python train.py --batch_tokens=65536 --seq_len=512 --steps=6986
Below are experts of layer 8 (counted from 0) of a mixture-of-experts language model. Rows are named router (the router's row for the expert), gate (a neuron's input weights, with its number), up (a neuron's input weights, with its number) and show model dimensions 0-47. Each number is 128 + 32 x the weight over its row's rms, rounded and kept within 0 to 255. Numbers have three digits each.
After each expert's rows: a language model's description of what the expert responds to; "comes after" lists some tokens at least twice as common just before its tokens as in all text. This comes from a sample of Wikipedia text that the model never trained on. Tokens count by the router's weight.

# expert 24
router:087095122141066101172115082157139122118120179124107126119095105128155143164116126180133182077096142132185154151103160147122127096136192066064097
gate0:087111122148123114180124126151104114126137091151174114133075111109090130103158108060140083129167112087143156161127192119096146145148138147139116
up0:139130146132045174129141093112168132213123127092073158152155097146131138141129116064055151128115121156121160138076162167143155194149111119106142
gate1:121111149156054123113132100101157093129110140145143118138131099135124146119139109054129154150127129100078124141123106168114122110050143146116070
up1:139120115166195138105051135064110124153106148088156114087103143100099122077123125162162079106140163102147137151131144114109129125071176124189188
gate2:150131151119141125148154110139174165164162105109086132148107160079174132145090141104083194139131141119101128073106140098115095140105157092152188
up2:109085140072072148157096154111145112119168113140111095122205181153085183144132126122095146134069180166112149138158144161176115072077126102155106
Mid-word English stems. Middle word pieces and stems inside ordinary English words, before suffixes like -ed and -ing, e.g. spell, verandah, displayed.
comes after: " f", " re", " ", " F", " ex", " Re"

# expert 15
router:115130125082141132114198108169108134156126175091091129109121128074097129165125124129120174139085108098078115128091128208102136112130170115160179
gate13:129130166138083197109129126179149100071197109096158181145131095126149105129138124140186118119128079163111117106130166157194106112092203129186149
up13:084193087105138121079149123129139098120139156114166131161106145111137118101192127162115115181145119155069182104118129124140090146177166126101137
gate14:072150139141122097140140125144142126134114170122117070105124158153115197118205098093157140129101110158081173083091119085166083138162068115139085
up14:080124143060107144117086138110129159181148203169084127129123173120040153103083124133135116158160156109124081161127135098153106122120155134119107
gate15:095195189128115093145122104147101083103142066103119113178140103123111154147116103118143188121134133126104157122115187127095143131095143080098106
up15:158125145109153143124130147131144160132100106141115064099111188068067136129105121148093127110145144154201159145091027128173127158146125156087125
in and mid-word pieces. The preposition in and inner word fragments in longer words and names, such as compla-in-ant, deli-ber-ate, rece-i-ver, County.
comes after: " de", "li", " La", "la", " Li", " De"

# expert 40
router:122121156134123132134138189125114095087156132126183096115098168135118184082108157113138115153115129137106140060134141124167128117172139178150057
gate0:120157165178141152072099136080158093126102119117129123062118133145134126126148103150156156138115195164154112090100100204116066154139052196132095
up0:167137106119021131132126119174124106175164064151112109138143180211106085129052125112106135114155120153114124147125138107114184083070092154094084
gate1:095096088134149153055110124107123140104175118149167126066148193155102100125122110131147124125136114151135087096121109159094125146120130139113155
up1:118091141110122116137123158129173131164130112151156104046186075109110153163110139171112115090087203094082115056111108063109170137139197113033160
gate2:144096094204165134111145156101121126123169117167140108142091176116092139140204107136132129156066154118156133131122095167102089130129184092086054
up2:135154126126102145173068091091167114168128130097108120129113131158150140166090118115090090142112080151139137127080154159133131127138106141133098
Place-name initials. Capital first letters or words beginning proper names, mostly places, after the or of: Kentucky, Derbyshire, North, South, city, Theatre.
comes after: " the", " of", ",", " The", " in", "The"

# expert 62
router:094116111159052159184109155138135149112151172120105076137096085129143053127143111076152118068179123073135132147114158089114149153147147129086115
gate0:115168136094132143095147137144162107110142084078149117108120211123100112218117119058103158121113146096146112103120190129201104122090120108162125
up0:162119121136148096142083091101132117088099163120153189171125138103147076213126107144154103162117177131089105115171124131122134138122167185120142
gate1:134086102096144139124130146094126082129112108130066115105091201052108143115112104111109155140178149092182153185137112171089118097146134127109111
up1:131184102216203164088191139136118086173151142060174121151108140124126123144123129120115165150089163121117121145158160169179127134157123125118147
gate2:133117172136151107086110097100111143129113111123159085132118114099160081186104105158163118093132108114171135165100114060098104174072163096125159
up2:104122121126133094157183091074130171114186097114164091101120125110176119091124140121102148126140118101144092147134133113061092064141140128091121
Word-initial syllables. Word-initial syllables following a space or hyphen, e.g. lan in English-language, va-riety, ed-itor, al-gae, lo-b-byists.
comes after: " ", " sp", " p", " f", " w", " c"

# expert 44
router:081110074124171108069109166076182164091129148148118129139151103132156095108158128108167113097102113109148144104150178154230114130102042126106137
gate0:114221141131106193134132074129172173145155166093195155132108115162113127134141082142154143095157116093182071139159124116116127133101154119197125
up0:178076166102152131101109156100100037145115084120079114131139145125145167111131115128099150154158129148068160097173132152156098152089102135090154
gate1:162138151133110148165119147171126149114142117138125115136166133137065128121124089111094165137135108042157149178191102167119108101127155146163080
up1:119178171132136152095174183200106174100123198114132131132106117103134134146085140071121131148117093132124154149099090114112110095109159101152088
gate2:114157114169111186150069124122182191177139133153120110102138137174087113109111083080075104189135122135115117141155138084136099091124138053154154
up2:093103088165121116137072150115178177081168141174142157124179092077101063096148122173052114093175172117179112079101159122109174165190132183111206
Sports and action stems. Word stems and verbs in sports and competition text, such as World, War, open, take, began, and pieces like Q-ual-ifying.
comes after: " S", "s", "S", " T", " O", " D"

# expert 35
router:132139167122157101133136132125136082136155114097133135144162172106116115126106133093147160223085152136075096090143140056119148212143070165146140
gate0:105132124194148177146106109119129107100136117071107169163123098118139099099114111105102158096091171124142119115125125106122131085137124161153086
up0:174127092141156032072077131125108121136162140110105087194163124172129067110146142159152121161140125154091152088085110106160097095140078157151169
gate1:138115106137162082098121132186108081060134105081118164109108165160135097111098102131168217101129106131120140139160113092129131135175181124082108
up1:133098126131105130105114134140185098095167113200136196112170083112110111122156120080154126144118056109155151157171156078123147139118105128124145
gate2:165114139122107168108135193072138065150111097123147126103188151161127124123112087109133188141143083152184150124093116137093125117095106119107109
up2:106162095101109137142107123097142161131173167133112101102167155182063117145176097128113074157174160122125112101120157128158095127110099150130107
Vowel pieces mid-word. Vowel or short vowel-led piece inside a word after a consonant, e.g. o in Orthodox, hi in Buddhist, on in Macedonian.
comes after: "d", "it", "t", "th", "k", "al"

# expert 5
router:091170106143086176098111182064167143164103165101186081088178111188142140102163109127169133160165172113153134072069126144188127175129135183150114
gate0:104140101125141087155105155179147110111164170131153076037138184120108137129153114137160116127074089102092092093150155142096094169110090123116186
up0:164084195112073170122124129153090127112178099126136158118093107179141161152126129132144128109132133164141171160135130113186195097109100184206070
gate1:138174132124122159150080129105131134151124124123094115070157151185110132131164104190092140164077081127085076155146135118141064151099159108139108
up1:099149170117100131099119128139121123094066115090127163162094078153105069123155130155089120118059089126111107173076119129110135169128117097164141
gate2:132111152157095128107176089086123128155146136117128138103095062169154110136192127110119196162177128151078188105112104131132098072130086131195158
up2:130146148089221159193097141149135089119120079183141150158154167108116189093053126141147122107160060171181134167118140083138124193103138169176068
Name-initial capital pieces. Opening capital letter or short capital piece of a proper name, often after a table pipe or country code, e.g. H(ong), Ka, Ma(tthew).
comes after: " |", ",", "-", ".", ":", " ("